{
  "num_hidden_layers": 8,
  "hidden_size": 320,
  "n_experts": 24,
  "experts_per_token": 4,
  "d_expert": 112,
  "d_shared_expert": 0,
  "hidden_act": "swiglu",
  "moe_layers": [0, 1, 2, 3, 4, 5, 6, 7],
  "router_score": "softmax",
  "normalize_top_k": false,
  "routed_scale": 2.76,
  "balance_loss": 0.00457,
  "balance_bias": false,
  "init_std_router": 0.0277,
  "lr_router": 0.000586,
  "vocab_size": 8192,
  "norm": "rmsnorm",
  "norm_eps": 1e-07,
  "tie_word_embeddings": false,
  "optimizer": "muon_variant",
  "learning_rate": 0.00306,
  "beta1": 0.93,
  "batch_tokens": [65536, 131072, 262144, 524288],
  "max_seq_len": 2048,
  "train_tokens": 764000000,
  "max_steps": 4003,
  "dataset": "wikipedia_en"
}
Below are experts of layer 2 (counted from 0) of a mixture-of-experts language model. Rows are named router (the router's row for the expert), down (a neuron's output weights, with its number) and show model dimensions 160-239. Each number is 128 + 24 x the weight over its row's rms, rounded and kept within 0 to 255. Numbers have three digits each.
Before each expert's rows: a language model's description of what the expert responds to. This comes from a sample of Wikipedia text that the model never trained on.

# expert 20
What it handles: Clause-linking function words like not in "whether or not", had, when, that the, because, would, plus sentence-final periods.
router:121122132116134122116160142140123120130113137117106138118099119116131152114140158128125123119111135130150098132122175140132160164115128123139106160136157168118150083116141113107146179109135169115118153108164138098123146107149103091153113131
down0:145126099126145133181145166135115150133117119135133114100149143123102083116122129101146135167112137133114169117115149128085237099134135146121164139126091092150121112138137128144152122147173109161158110177148110148155118096111127139158121097
down1:128146141108115131146136177098112126102146137171096080134126126146115161121099169124129189118149138180103148135116103111100092118123092130156128166116133124108109127145097135118100125118177119171136115086161162140130099129119104175084124135
down2:077115142130105129090144136145104183173121106136118123159146091095119082119127174113174144124113053175109109126143131148129144125125140128103097122111147124081148143124153135154172131128127098174141152097138146144140141127185100168153163160
down3:135081137151122091129153107146097089165186106104102178124162103114090121151120144153136147100096193136132106105135116073160143159152120145115115102132146124082085110144141134113093122118129130112146151143123121112142092124133125090122115139
down4:130125135134123154148060131130101097122151110109130126116130152160069144100101150129119154147114099135089111143097126114104155150097095121145087138113141135107140146183109101137162108128129153141160112094139143091103150184150157124121084116
down5:136115133148155143155091137116115154136187182126131129106125120117151138137089140066155142159175107118114159074110134105083054079142169143147141103137130110150110143117128110120102081151110086136121154122166126132116117099116088093130138119
down6:102124140140143107137113127121122125155110121113160117135070067070112135118120132139123143087153146164123091112131124129107133092110124113167152084093128109089108105153094122145118121132162142089153133109128086082132130144123176105076106117
down7:125150136146165166129182161136150144098133100106158124150115099125133122086170114122135146147097120165125186126148136188144108124138149142121118153158121147124112113132121107130138079131114112097143131100119123152168152118074120102145120150
down8:151180105130087145108110084119091096143111182104143130097134149132139113133135149118152137103131137158130070146045095110132103100127128069123134102121133134128156118119168139121151081133098148164112145114120122094107162126099157104128111109
down9:132163158111134126141121084128138120105174123154144153159135144108105134100141168129083144125118124162106120160138080139110134132084135093133104169174089135101119127151091104133098130154183113144176129092132111147099186102150137144115127139
down10:158131099109141098147121117129124091127151107121158180064110145106152099139123113127115123147115114090089108149107090181096154111129145115131098091149138111162149092115123145156091152136172131151117184130133134131143116175148133148148171130
down11:156121127073146153153119117107154133167145133107097110133113126096137121089129136099059100100090154113152163111149119132094105156152152133176120131120191140157118129154137151115147095127137121102124158090128133130122147138127133105135151119
down12:110105136185151100130104147127116127155113132108129148105089116135138109135107126149133163147145135113141130130124091098132140102138139130113105150095156112137114164137129149162106158120117159146182118154133121086113095106149095108132116110
down13:077150155169115145085120139128126084161088077153153122105138094142098108109164109125110139100091142167102107136145124072151095165099159122132085142112154129106149086136140158067127149122151118129144167138113126165052127177139102128083117126
down14:097120137126150130152153153131153128125150132097134113093148113153176167136102166146147110135121144162144112136126131116173124105111134096146115085166144084151133128126129135126127095126142157138125146118117150117143164101111123147129089159
down15:086154110124096144120105135161128093110139098161132087129117139103113131157145150157126138166108073145159098116128110124151124130147137141188076124087098121133112119123149116121127163136097115088131135070120164139110135118123139115177168108
down16:159128132135135129131083114133128105143118098132104128139140159105119115099122124106105071142128144098117143171141113120135158151137162138106138147124097129123093120121116112065124136104130110131104104133146159176114158117132137128133145114
down17:179108077130106141115166146142142104114165117114118128181089117090131175119137109118162107167147112152180131133220118145128121093146088107118139101158092130153116136112099119169119112107124120114127099129137164080105118096121121119136134182
down18:111119171136069102113111115130103113136147131164107142101121128081150122144094083124131110150140154112122117107068127143122144109124170136113146125127136156151155142123130132161097120132133187084101115118107134141106124111139105124108142135
down19:128126108122146113168137110148113173111109151144129150130111138133136166114166135159162148167120136175128185125151118114111139138122088144127128132162150166143178135137105085127088130132134137090129094126118117119149151090104177095166179137
down20:100117154121152129125083121154166115095146092121137154187117088123138110118068144086113113122130142174129120115136117126119117169087136149133152116144109158149161099067124064126136117107152131100104132128106146151138135105119142138128124172
down21:181074156077091121126153113141122117149119183140111102097095160150115140115048123172088158118119111095099103129112145116150132115128118091154156119128144113143137120108109130118140146130145115157125109137063145140151136125139109137131117088

# expert 17
What it handles: Name fragments and digits inside tables, species authorities and coordinate lists, such as Lis-ch-ke, Less-er, 50, 66, er.
router:149134120147166123105146139127158107102165117115134137121118186118121099099128157129104158138145144138101085141116133060127086145148141089136108105115131113141109167123154138113175143094130128072145146117106132107140120144123089135122106145
down0:146135116157119091125156143114128120113097119093123101154127117135154142103088151090113141133093144117129171132147169094143124198109141086149145129130140135147118110105104121116138151123145105128112149125144136087084124078127119117086116115
down1:112108101124150127118139111123091125152171137156110087124133113114123110095137121129123175143160159157161159123188142140128088125122180133136124145120148102141103076119114174105168148124122156147134109102117139142157125080151139115134130109
down2:116135150132125143119114145096142114105160128120114176135104101106129149088166173156139097153149133100110119113132113096154149133095144152145138126121144125079119121101160099091111112165133131133149129117088153153149102125137099163111140124
down3:117103090137119152165117090125138138125152147114097110178112133104158125165155089165090135154166140102126186092141140123113163128137104106102172114093121164137101116111110147107102173117108153127106118117140182145128119108120138139125159123
down4:113133150100162135096123183114149140135137110138158133122094082113138088153130148134109133155111103153119099120165113090119146153166145121162120119135114145148114104167142110152107115125098139120112081111145101133110083108077121114125144130
down5:151117121128100087138112121121121130094101104114159111134102134130103088140083153129106135153137127091152089127131157122117117145092119114106132101128123140109132151133148156134124111156150109145111188115128130135154166100118117118106169136
down6:121152141131119129112114146125111122107142137120087122120168135129135114136150128152143120111128116151092081127123166157138122117106094100136138139152132112126144140047147122171101156141180172103177141135129149118152082070108159101122087123
down7:129132131107109110083164141128111133144144119144095144157128100125113141093122106098108142097139119118111119143148104067145128108158110121164142086145163115128121101114137152118162099142107118132113128125109191162142138188108133099153074139
down8:132111113152129070161127147161164119119110123108144122096129086137125125090130114139054080137138129126104124161151141171139118167089111116172087130094124111141176105109119126118122116150097131136129192099127152127142135137109193091084155129
down9:131113101129140156145094124160141154130133136081181120151169144173133108130081122143144119093156115112158113091123095119129111114175093075131139133109153073126164142103128157117109137151176167116132136163122125106163083182104139119134131171
down10:168127197129152170167144123123147102125128116126148134113138141131104124127116169113186124124102079127163108113147117134106136095093089141124124108139158145137131124101167172113112141176107104162147140157132123156086108114132127112111080130
down11:169133132121124168099152127124113144136102108135159120139137109112180126114117110146183095119127143147092178123077137146103122101092117099140135112092144104175130102121130101095123068151109107164153138119118145116120101106137129128113111133
down12:126114125178125131142088146108103149162101095112173154101126121152108085150112128105143125112104135103138091137125099124100115102178128161143154136125150127119120187084095119149098145112109110113129117170123182124080142141147132139161122168
down13:150119097126123123088149141124149125165161131180110146167104120128126152125160108111149116156103134134084099137134123171137117116107122137116138149114136113154109107126124128087125140178105105148107070100127144093141100164164124117167140146
down14:131135113147142168165128125111139187132136186121123135126121112108096110131117119154129152116105111125083162131132131103138127109129163116107130118107075166165128092140117119116123152139095134114148135107124084122128087108144092079139112190
down15:078129115156141130138158137154131140091132111161138113135139143120106192105157134139143123168107142131132124111144134094127130165151126110142130162139129140154181118152148126127127127120095122152134176091097121112103137141073112145144098121
down16:126149129099137144122135100109112130119140174115100115098141150121172153083126130127123100093169154130143120145135134115155111134150144111115144121146148136133133151146132098118150148119118133102151124089107152103119128153111143190092117092
down17:121118113144169100119114148098156139095152116128106122187117127131113145119141125163150109153102156127130132120146099125093129115084164102107165188078135124124089171102157163153115097153113134047126153108129114142121134159129132120132142122
down18:108135153095135159126110064078122137139079101146130130117135138201137133160141154126159135114089113097160145130142056155141158152130130094084156100093171135082114122120151146147139163121116121139154141134110101159140158144099104150100166150
down19:189139104118121110113104089118156115131093103131169086161151115109108160149076114120060129109143091130123141130133183134123166154121168116139149111136078139118140172132151116145153111144103124141119151093125113144102151146148165110166125112
down20:105123142134104124123128130116138125161140138143139110101121133136123125093132132149105159143174158118133130114107129114148161108077125141148123128130172125120114120181116180147158115093153145119138141135142114109096071127143181119104115097
down21:131137168125119096129123115104093130129086145139134113108166116115150114131121105133116106164132133120132106119151131094132106146094161151145169123153120101112115120119132145141131108127133144126089120128128161131089138169149040120126110119

# expert 5
What it handles: Pieces of people's names and the commas or "and" between them in cast, band and credit lists, such as Kh, Tom, Kor-ff.
router:124122093122138123099161115133138145161072067116140110177125107150131152133127119107125157153131165111097145160175161135137139141121114136143144101111103110140179142117133160141112138092108134148114161176123122122146080117179152111109106091
down0:142115138144142103167093115129107154133096128109118130138151092126134135110158071131171116110166123096128155179107133098132145141152129115109193138148129114180159151123126106119124062104115150142165138066128147152076116122134125103131123122
down1:125102138124114167084123140110122102128173107114126116139125170143136155109169121124129143192162119118143128149076114114158121170130118105125133111107160119125131123164142108142194132134157157152134104124094138111113136112162189141088099136
down2:149122134124179105173128117083129168126100102121170146096123175172156106162112111122154121169157118109136109096159129149118166140138130150125129128157077139065139128123124124131157081164072105105116125133150159148110091115105120109124146124
down3:115142131166105113109151118167069161085163101122126129091116148136098135108138149117122160098104143138116101127131110079130147106139105130112151106115168146142099161100166119091103170118103113094093132141134151132128119103121126112120131101
down4:109219178112134120110114166116116165133143115122134139087118152157063100152120115117075111143125110104160137168129121104172127107159118107130106094122134108131129121109074172139162102147116131130155114142108121114117151124096136123125167127
down5:066119145149152134148109165105134094120125137151115091135153104152129122118147130057097149142104127116126175131135133165154127152104073145141139114095133142135128150116111116120134127146131166130093119084132145101131146125125127144116105165
down6:139090199174106137100121147093135124170096122122132087161128091143140141133162130160122138139169121124137110151113094126100117115136160104110112151094131092110143115156136105165117102086106088122137080129133126131078126121152130112124102085
down7:118079108141088109160110120063131112147125135134161156104104109100155145100138132143148163145110103139167138122123172163128126140134152135114103113159133106120114142117135105142139123099126118130159079126101111157155162142114095161162121097
down8:154159123153113127099166143145120077121125154163130123144154146071122121153148149124108135099143098130127112153123139155160136087110093108105146139079154125153166112159132121135141110116155159123112123098079157142117189113102151154116152153
down9:096099155120147185116155074087095126119186107140120077102128144139156118155088133108114119142124092151138072078153121132138198093114099139141144120150117113144137098140121138147143131120143099130083150135163095119178132071132166151141141133
down10:160071144124137115091168130154116159097094119136141117146100123120119116136141126173102123132126135159176088105124106159150138142084110088155091155109143160130122087069143145098146108131110107132123100143157104159128116132159110121127152126
down11:127092135134137104150132110142099105082064120119088106152115143139167119124136139107119143117122088114142133117127138134155128170126158129141152109118124155136140173115154126089112100120139128066169145150147100129125119125158099126109110120
down12:184154122135104103124119153125116182133145157104114152182090152117139148116099091118137113092176112086180149129160144131124133112127166120128122120111139138133139113091102121142180117139141109117097103097157134114121148119096140136124134144
down13:110134157121117111109192135132175107105109116177143106142143123060068179126123097100117141150146116108131152123127153152094107134117104076110088133137161094164103116099099114133116125061086140146100115153166147121147144120105121087170157086
down14:127130101141123109100135154129114139094144106154162178057124158147120086169165129178194111153093110089082081121125109137131129134134139144100137153158135147120151114149154082085084156134158150146145121114130121117112152080151131115135153114
down15:161094131124121126102115166155157165097166084114110121121105110168140150142194158137138135158109163104093145138180158112166124168116136135136092157112182132121128074111110153137155129115137142118123115145142136113134097110160151119119112162
down16:112187132149134139132164144182153150101076111146143118129131141149111111164115147164153103156098130131136124129098151171113073124128108147107108144081071111188105113124107161107119142099145147172111130123142144117094142114085133109136091130
down17:106142112139163140175133103144118113117116168126112118128145157113158126119100118109117105119144121149120165147110126101104151123101078117130127159087093104178163163145088158100138136104112157134151081151144107113185128104146128160116123171
down18:092127114142149122138115159173138115132138140150109130137118156100111144142133093128085114154140126126152140111123097096126121140116062102086120139114160088163129149104131116131131167105120164125147127138146133093161133115116099132127131143
down19:091158108121098136140128129116144113143137144119172094143103084092095109148112144161103157149095119075141116078099130174150143173115114133113067101096116106117153149160141148150107137172136131114165088095122094118140128119102142134097159142
down20:137152160141135082129142124117134137111087081120107147115146117089138092146143137142111130101111099146149097134179108096101212108180121120118147143137102143147094125135140100122180121146136124084119134142114122108106106123117109135114123109
down21:113128133113144101132116136137079155125121169170170111118104116181162164096118106104090130146127105152128194118101111161126130110113140145089087141150100107112147197146131127139124175153143079099129111100140123134086103137086111152115158136

# expert 19
What it handles: Apostrophes inside words, infobox field labels like by: and Party, and group nouns such as people, team, members, students.
router:109145120118149149127123136164128148126127147093092189136135128176144106095130075131104137124152124134117159126145147111119131148140113152156144140098118128121109146136137156122097117122145126155140104098125147138116125135129139146123163126
down0:134153121113168086139137148142137155102095110163108099143105168162146141116132122160085159135090097154154124156135141117125115151123140115139157182124141136132163121136140133145094146093126116125132161178085232171121136143114110129107132116
down1:127124130128102130151103097144095165068159126081149120141120120188136154151146100167118112136129092192122119133113109094135137145110108132110102118145121109100143119102118121107134134109122124116113111116117103120145099160118126112111118155
down2:121131064113137177113138109156063163098122167099129167146117081116132164120121135107107136131172108113141113130076143140129168105157129110092096175177123142189195122118080156121143165154103144107143101104144099161116117123106126126134130164
down3:103143142199128118131130127164125128143176092137125165103102128118134135100150118173152131109116127125136119094147129115138136136128089088151120139126115173090103097095099101139123146184101109165157116141147133100172150092171122145169084162
down4:138146140172113162085096144110117122161127120111130140117167113124077125117133132137118121107108173115120116121141109064127129148174161131151132123097118105083144120110110126164119109143099115122125197152100111120155150121089150166103100123
down5:111160114114154093117089137134137164096172097116157113149169124156104163060112092115111145118110129129135099104132104116097087156143113156107160115145135140147119132148142134152135118119148177157131135089105090129148102152123125131123115110
down6:214103152112132142105156118133185118101119148123149134096149099147104140168103097106125102198082169156127098106143126157116158163140178156112130114144095123146142099163086166126155127122133122144118134121152116111156128126138128138108125137
down7:145144144157146129120077080103127157119161117191116178112129108103147167107144099116128136097109131170139156151123125087152128097102135123144183122123163129088141128095105138141108139116133129171148093097170126105086118077123152138108122164
down8:117132118156108155121154170113137129128126110137110121087114124172132106126106100109096126187152114139120101157158137115121128105133128146154119130129120133137102140113130151164128140114132124124127119107128150127105081122114141113098112136
down9:116117159111154108128111129156139088152122140130134133146136144111133119140113191110150126124127091131129140142097119104109121160129136123191108146122130128137122171148116184144103131142177111138129148144126132108145149154079120149129143102
down10:114082135145143131099116095096099107125135130125083143125139136122158156102126149149155126136106123126150108128155104121107122169125126130116169135170118129130122104127137150133080079099175117142169143163160167176130114116154141150107126129
down11:115129116153117148123147118119158110080144072153177101133151152138129133146100121127181135123105109128129103111172133159158122135143149141156113168124155159164117124112184142156112145098156169129108122132108139165129098123104144107189118124
down12:123130174103144134134127154150090134154126153090092077107091118115127164127131107184111147149160122115122115110155085147177132152145129082117078140142164121146107132109112150102134114125140063125138071117162154159140155124162165100118125139
down13:129109134123117112203128145133131177132096130147098149167114131158167124121111147137108078125128107135128122103105134139136135158148130117113119122110140137191142142144114118172187121130138141143166134120084116157084101096143111101147112105
down14:093140168179162163139134098155131123097113137127129126094163121073111121178111145108108118168132139149174075127153106105145111106106125102123164081099155127116147118154086095103155174113150125111158107113094149169134151073130119102093118139
down15:151117095118116182149159116124194112172082153108152161096101151108147151115095158097167133122168146145175158165137131135141146138150125161117126116103160111141087101139136145119179170142104134155166161132148115110110126111114125097182147096
down16:132145096115115133152136106096131091160141093085162109129124123140104150067132138111142158125113122109092167119163080107113140087092122103129127103137155120074123123095132156101127119164144111131155099171106102112141122122090111107120150166
down17:112156144131155104105132124166158138153097106109158086130128135131147098100096122105138113096136136149141089119149104089093134122083155174132127134124088085133130135161082102100129143142117151134089094139150184164145133156110154161138077143
down18:105158103173151116097123124137104165127088160140128150074156138109129161165130096120114151128099154071145121129110100124112144089143119119115122118128114132136151133098138102135136101120119166165168132153141064138147084142086125131130121125
down19:137168137150083112122052183121114137141112127133137140091153147079151141139093117109136155141121144107140126079110148091160085121119157135079181106148118097131152041157118158158148130137146132154097180152140102092115123177125093127151101138
down20:117182110111109168102133110126124123131135135120124145156156150169116103110101188122135135126095147121136148084124112112088138074135153169139121157130127180097093111137147143139128149158109126146140168123109164118113127138140132166114151154
down21:124129120116124171150148109144106126139110158136105101151127144107141146119145123141099125123140126116122155135158149162164093157088080124111116189127123113099142178123091141166152113163132131134160160142131153125184134144114122124115125104

# expert 22
What it handles: Closing = of article title headers, plus place and taxon endings like shire, England, London, idae, and coordinate degrees.
router:142127109113135138128122134184117120118105102149136198103115156167089161156142112155151140127167112140165144134139087140123159135127100144143089164139144150129153144117185125179109131124116124193122183172138122076128147119125111153132158103
down0:142141131110106134139127171143133106115149136110118133143127129110152099104094142130114096163139123185109128112126153103085141158133115171095122136090112118114112152130066139124142090076107113109147114136119140125096144118148073161093070125
down1:140118116134123108118099121136128141173105109146089160125117118105089108112163120081122154107157131147165139097136128120144110117116148141116136105121094132115097123123131162139154074146144102132129114157162165165156126136185073140119097113
down2:097118151165131129123117161143153107137141118135123136141123172094173133108122064146141137121101130096127128113112131117117123149098150120118162134154186131152116164137140117159088150119136149140152153136108130143156147148109096139122148110
down3:152159137117123121133115141137129136133129150119135125148199149112114099128193150129138134116110084102141170087133108140117145124119171173127118115095107121086147113110140134128136153144119105118133114111156169098118136111143143164090146108
down4:179100153135102157128178110117146080105152146120125126171141121162152121101148100119163089109105107137102121092099141099128156109103127203127157131120139094103080124086135137125167102117173146141118144104131156145141185089140144116088140157
down5:137113095122116097100161136140168100187101151097172137151144144118121091129138148112101123085148169135162106180155111119123100158116123071090108107106122107138126151126134134130145124173126113128142141130150099163096099150138127134133120207
down6:123136072140117094120120099129146135151123120125152107083129083146088116146060077152122126124123175092113117122139110068101159138128118104178096131127126050093133138117127101094149075100089152105137102079171111143147100159135117111105122111
down7:100112139146129117136148131126124124087125097117133150081109103130147138172139094161174154149096117108146083095113086130154110099119090123168136113117148151115149112106132145158103145123121124102114088141108119096151135149174094114070156120
down8:119152143111101136146158162124120116149102096132151150129136137122101095103139080162135119106108130109106131104080139108135129128137124176126129137096154123125106140080180125137102122147160117136149171147103143114131105110104138143139121112
down9:092168098141101138070110089117093096140120157172113113167124132121130135157108119115132122157156127152138130110091109118133099117172185080118150122118116127158159139120122140129136099150115129170118118102168154158112116176118100107142154145
down10:129158140149114095137125098141096147119135115097096098191134098178110132152117103097133158124156147133127141134128160121112199135170157158119139164104122127157095168115121124176133135088109152126096122120145135093080099143097143089102115196
down11:172125134151089177125114117099110102124128089151156116129095150133144113148151114155149107099125116138114100123089107150126154176133140119116124144146119103144143122106158093111081115114122115136111156140104112155122119111141118136112109142
down12:161145136174154100111130111119087112139100109117115118158120136124107128084152135152124103139154138124140119150114120127114148114131164104157153124098098112129133122098123122207151086106094119113081137125097150110076104139125141150077124121
down13:098069158146158157130113121137111109082140153125087101142119108123182115152152097126110124116089112141103122121125105130129141084152108116155120143143086087117149162166110146166159110123117071105154183115136114089138147128152120122118129094
down14:127166111151137124098118106128110120126103094108142135119120113138146084140085097096114109116106102101078124115115141085136182117101108096110168086130146118142145100159100135108150196087120124108131065134102145106150129180128086140128126151
down15:086090109113090057128135107133092134122141137149158120089093124104110150145108140086097135105109160129126093099107142121148163098159136160154156136156139188163133128103107107164163162159148129110136123158149077122143132138118120110111134116
down16:156102115118139099103128132183162172091120098110158113147130142126123123124092130123126152145098079113111116137073141096137119152067102132141103167113112119118099170128175127161150113106190119130142110130118087129108112152145127146087151104
down17:110089101060137187134126133173128149073118124118137065142088146135105130129110110131157139139169144144134130127146153121138087102149075097121141142148147184094122149109108123111169136106140118160078129134128104154114145140125157126102138114
down18:138141107129130167167148112094086129149136151112112142141095148159154078087141107120137138153177107115128128113134114110150135104163183116126104141169123146172103108131121127118106086087159133129117125114157070104118110106123183149124118148
down19:175125123149117074118130123116203122158113127153128085142116118135074151125127148131096097186150143130153096143099159097089129146161101135136123159119168115130102134114139112095111146112155150169096145145111110137151138139076166145156120120
down20:120101116162112183104101134119143107116133142149101121140110128131102146065179122104121107186131124149098118094117096099167140128131136109140128149136157093115172159130101095148119154135132146121139122102109162158128126131103105113129098098
down21:066140127128089147121127133107124130169119159163125124127096087146094134127101108175099188124118104110161114108142146126115124119112132162139116130119119142084104111137144081181121132133122135115138087136128113123151107184126135146121111086

# expert 1
What it handles: Opening consonant or consonant-cluster pieces of words and names, often after a capital letter, such as d, br, gr, W-al-ter.
router:120112096107096082130091135144098146106131101150145116129115185137121121108123136114087166144100124126102157113122109151122102136096140113129117095109119144143119136173102134177143112129152100096161109125131141153133116082115163136120127133
down0:130104109161161145161161133142126156161108122116128129105121157129157101145139132113136132089118179121108120140123134134174142123134122171106129136159120129109081117107092118129113106142123098100132115159142162130122099118140200109142129125
down1:110137120083096112068127113153115158124148132112159122128147145129141144158152125080133115116129082126160113107127097118121130129107131109132127091107107110174069141139119141119167134146086129142115133122178148125105125119126128157105146069
down2:127097137122117156099119162133102109111084124147150094151134136138123125094126169081146114129117128113129112093159144162117112135106141150103091138150106114095121131170135140084080168161176154147114091169122119160116099166168122111121119121
down3:095126091153166170134135164135123122134144119140168117081126145128137113101136133125079125154126176144106147167133154143135164147138142144110107147172128144121171107162164170117120112116160181169136102115135108108123135122174111106135138156
down4:152109182106109148136159128145175142115157135128130140113121105147164163117167156135108110106151113115140115163127124109127110164116138129135117141126122137190154125140154116113121097116126114159145120163131152159104135127184139110116177078
down5:136104131136145106144113099148148098129163117097109105153121135142120156132098136089184114145128104078132144130116104161116103164124143127108095146092151121145149123132069118128129146122099148128115142106164125175115117124130143146131126160
down6:143135148119133128148149117126156151141100175122164148136133141143142113117107101070111143126155136121161144116124158140146161142093155154136159110100127099098065148130092132095151114159120135188121168100147105099113119104112109107146115095
down7:112145127108103133113134110129108137121159091122104135085109156128094172103154149159118145096165159087125119100137105123100156150153118125125118117158179108098118141111110162143103137154159122152165114142124179154144112119114143093116152171
down8:128128082136147084125144101155129138124129096134103128123144085101110128126116186120155134154121158100160144119138106163142119167095166112137152126151094170132127092113134100133165108134103117127148139137114090127143151135157116163087104143
down9:144160106155156148125137059106073101178113139131108132076145113103116192106091124125126138164137097123111133150130082113098144166137112112151120137145101103123119155121104095094144138128124172133120126150133138138113156133079131140112096148
down10:166136186098141103125110148121137125106109140098152166150128159117123171116123133095128119127093108137114177150130167139085145118103120152106142131156150148130089137128133135155090086145141127187133127116102141130135096161154147142107115147
down11:122141140144148117158111140123128115153106169151114167131139094153127142119118103136139132125092129100140097160127136133149067136159094115148110096105112202137116152115103165163102124170121098142155199098140093089119117115115128153111109151
down12:191127119142127097137124106089162121165185111158145135068127111109109126121179128146169163105117121150110100118114107140126144129119121108104143103125154132133129110128098101125154145129150132102124060162115137135143137168163110134061149130
down13:113141117166112138108147096134128157148089173156102089116142102131112117146113154089115117161118130121125137148086131095111103146100116150159129120099110101166094102116129104106170094140095129129147092152094124085100112119137113154165111159
down14:118145132121115077092123140104111148094102157146135147109093114132085134150124141114135137170152156117113137115126165105144102141132146121107133091174148186151109118105138162124153142117121180156148111159112147149124169066166125065117116142
down15:142083138131134161111127140093123051129122170121149151211056124110121118106131117116119140144125077117163112142145125122134160126131146120125149118148137129112137124096124130071153087161166140145120096141136164148141155144144164117139079129
down16:135142118132083140106076153136103143104114146092128154127153140169117212125096191131122134143130165107125112124122133125085096128092098139137087114164104129136103162126103092091118140145118137105144132116107131104119156152179084123136133135
down17:141119110117144120138138104139115157155169130108146126105113141144123144093084151123141110178145107104144101110143131127164128119151158151163118119137147131065105114149104098124133147106173106174114149121161151137123116147142141181100176131
down18:120118152163144102115139127154153126120095124114139108177122114091103130093121139120087166118125112181146146148141099163132148117116123132121182110133124127107137141133122118122126153152147156075090108112154200091123182150149128141123114154
down19:115125131106138153140145117130124107138113121124120134109167151126136133099123099111095114112128132150140178133127067169157198141126117125155126118105160097122112126126139132138157127142140139140124101133143124156151123140133110115197104106
down20:095151151134121148112135165128162112146144155100126100155148162111162116131124122163157105100126149154124072136150136114150126147163111123143131155173109133121132127137164086110105117124057103119125129128093169137153111148099130122093156156
down21:112112126160129130129121128181113065150175136115152122117121137133141184133114118137105149104201168117131159101072144110119158096155111141141107148117135110125145118171129120087127148118097101084153133126126124147103160142137137146111135132

# expert 7
What it handles: Tokens right after line breaks, periods or table pipes: list dashes, digits and decimals in tables, and name openings like P-ar-amount.
router:096177095114145113125102111107094126109161127147150092140161137101089111150122137108123124112104090167089152105126178132158115079093128121133132107126138111129154143112119153107126133110134093088141147126157130160097126144115187075109144163
down0:089160133119126118100108150125145111101109128127122097149173141125101158113128116121128080099102141088140146134133089126138151149138107131150111139110137149120109128093123090071141155082091135149124122130144098164113132098104146093173125123
down1:109144138189099124139124101094112131141169087092136121177156148129111128112105123164152117121126125152126110126142106138133107146144137125121162126127150094174130169138150145109165129176116156176128141142131121116115137143111125144121139130
down2:083059119070123102141136111175120137140160152105135090091135164148140099169173085134148075110117151130121097121094094086144122121066167102094134125160145139095153091113129101144082113145149157145119114124145147141143119086123148100106104142
down3:122100117115136123107130143112160123130136121154114114099150181148121134149115166155099128127152100136173109092110162135153092134147098126106162102108116131160111131146124118128133115159119132086102101180089111123093142162127128091138108081
down4:150088097131156104133126115119131127123104173156130118127123138135123125097122143088104151145143097123113163156157122120125133138114093165165128075099136146128076075086143109137159134131121146130113141128152070096138087101152140107102153094
down5:079158126139158125163066107103140128128132104114168114076152147114120113119126142120163123183147123079135177126169141093110148147105140134136112099143151139117120144149161164133142154155106116121138112102114062145154157113106125170113141140
down6:124153087132175171113105086169133134121151089078148118154154133158152149126138139107151140125084125133126123119146145108129186091110081176086117146126114118122155091172138097077123133145121113110116099176113130114148137128149155128120124158
down7:069148145151124127097090118116145169089133143070138131112175156153121101133140135099143123104129102108108094159127102153181176125132148130165109149118120161104125104133172109126142159115133109141098159141144133161119116152138126107169117161
down8:136147135126122117086159116154084142111096110142135129147142104161136092164104134117109100112108131100163102126114109118157142139089135111130121088170118120143124143158113176130138148154121135165139092138142135147170107197174129123139149124
down9:127135095117090117098121131132111145187162100126121106098140134094136131110140131139143143169138129105111090085147143107138125112164136151101118142103137130065132080107077115081125106081098138124143157126129113123142079152138125158152097122
down10:141147128156188126129118114141164122117128140124133080105166100130124105119128094101125138185094124135114092149147115133101167142113130145122119107144131152100164131142096152123134102138118099096130113140118156135139105159109096077128139127
down11:137138143131154121133174148070134115124103153112139131146188135135143136125116104120054119114093189122153108103176088105104118116105173116107124128116146177166177127109099141117113135122096157159132109109122115159126106119123138148165083099
down12:110149142172123130136174133139118129151105135136103148109100147109124121147101107112209151127158115090094137124103131110133154141128159118122130124094095133122131084123098142126086114173147144130123149111155085143121141109136123122111096140
down13:137145152155112124136150124139155135184160136104133166112118150088091121115117131129212154119157132118133097118131146156110086089145133124113089120151126141169111119120155113135125107137136178151111117132141090176143105060151140115156114111
down14:134130122144161138132190127131093167125079153099137121127088115120107129150116126110158149164135135115114168129119123163138119138144134181126127149139155127148180133126142077109147157139085142142195133097105111120152168137174083150137144126
down15:126112113149116098115149126117131108170141125145161124157096117146114043133157121127099131111127162141100164118135106159157131134119143143169164139099091128133105066173127126168119104083122141111154153103131126187150129143149109114130143157
down16:112129111085098140110166141119138116120137133123106132151106158157113109151119105147154081143147144145123144150116163100138155130122145122130145107139139131118152142124133079164132139128142128136156086096093123049129149132115101112104128140
down17:142134116096112128117138105067144150069154072180109136107106104126183159169144096116132118129115117128138127161129130146141126112130098146172118125154150149148133123103160131113137135127132182144131110168136091116101136124112112126093100093
down18:148138130142171157111152107133134144144124142133144098152112125159126143119135126120136153146172102180116126130105095128157137083149148114120135141151174141099138092154114112150137105114131092132148175112125120105136130121153126104116129163
down19:105108132141132187145152159110107128088172112130110132120113164102108144119172140106161111128121133145133110160165131154092151121108136146134159086154161132130132145141148122159154136134180138100129141109115165170136123175152157112152094146
down20:121118134136127094155112123121109121128153114141144167082119145099101130098162177110154184098124117178145129115154157134119122170122143128141119135118146093082135138136122160092122112113153142121127119155173120165128065139138114128116155137
down21:163127121109129135141072112102189102110092109146140131146122109121131128120158146133119098149128139091124149151151164129151106141128130176148083148113094103093140168119122129104120134114094114159122143070129092131136091135110114071147153085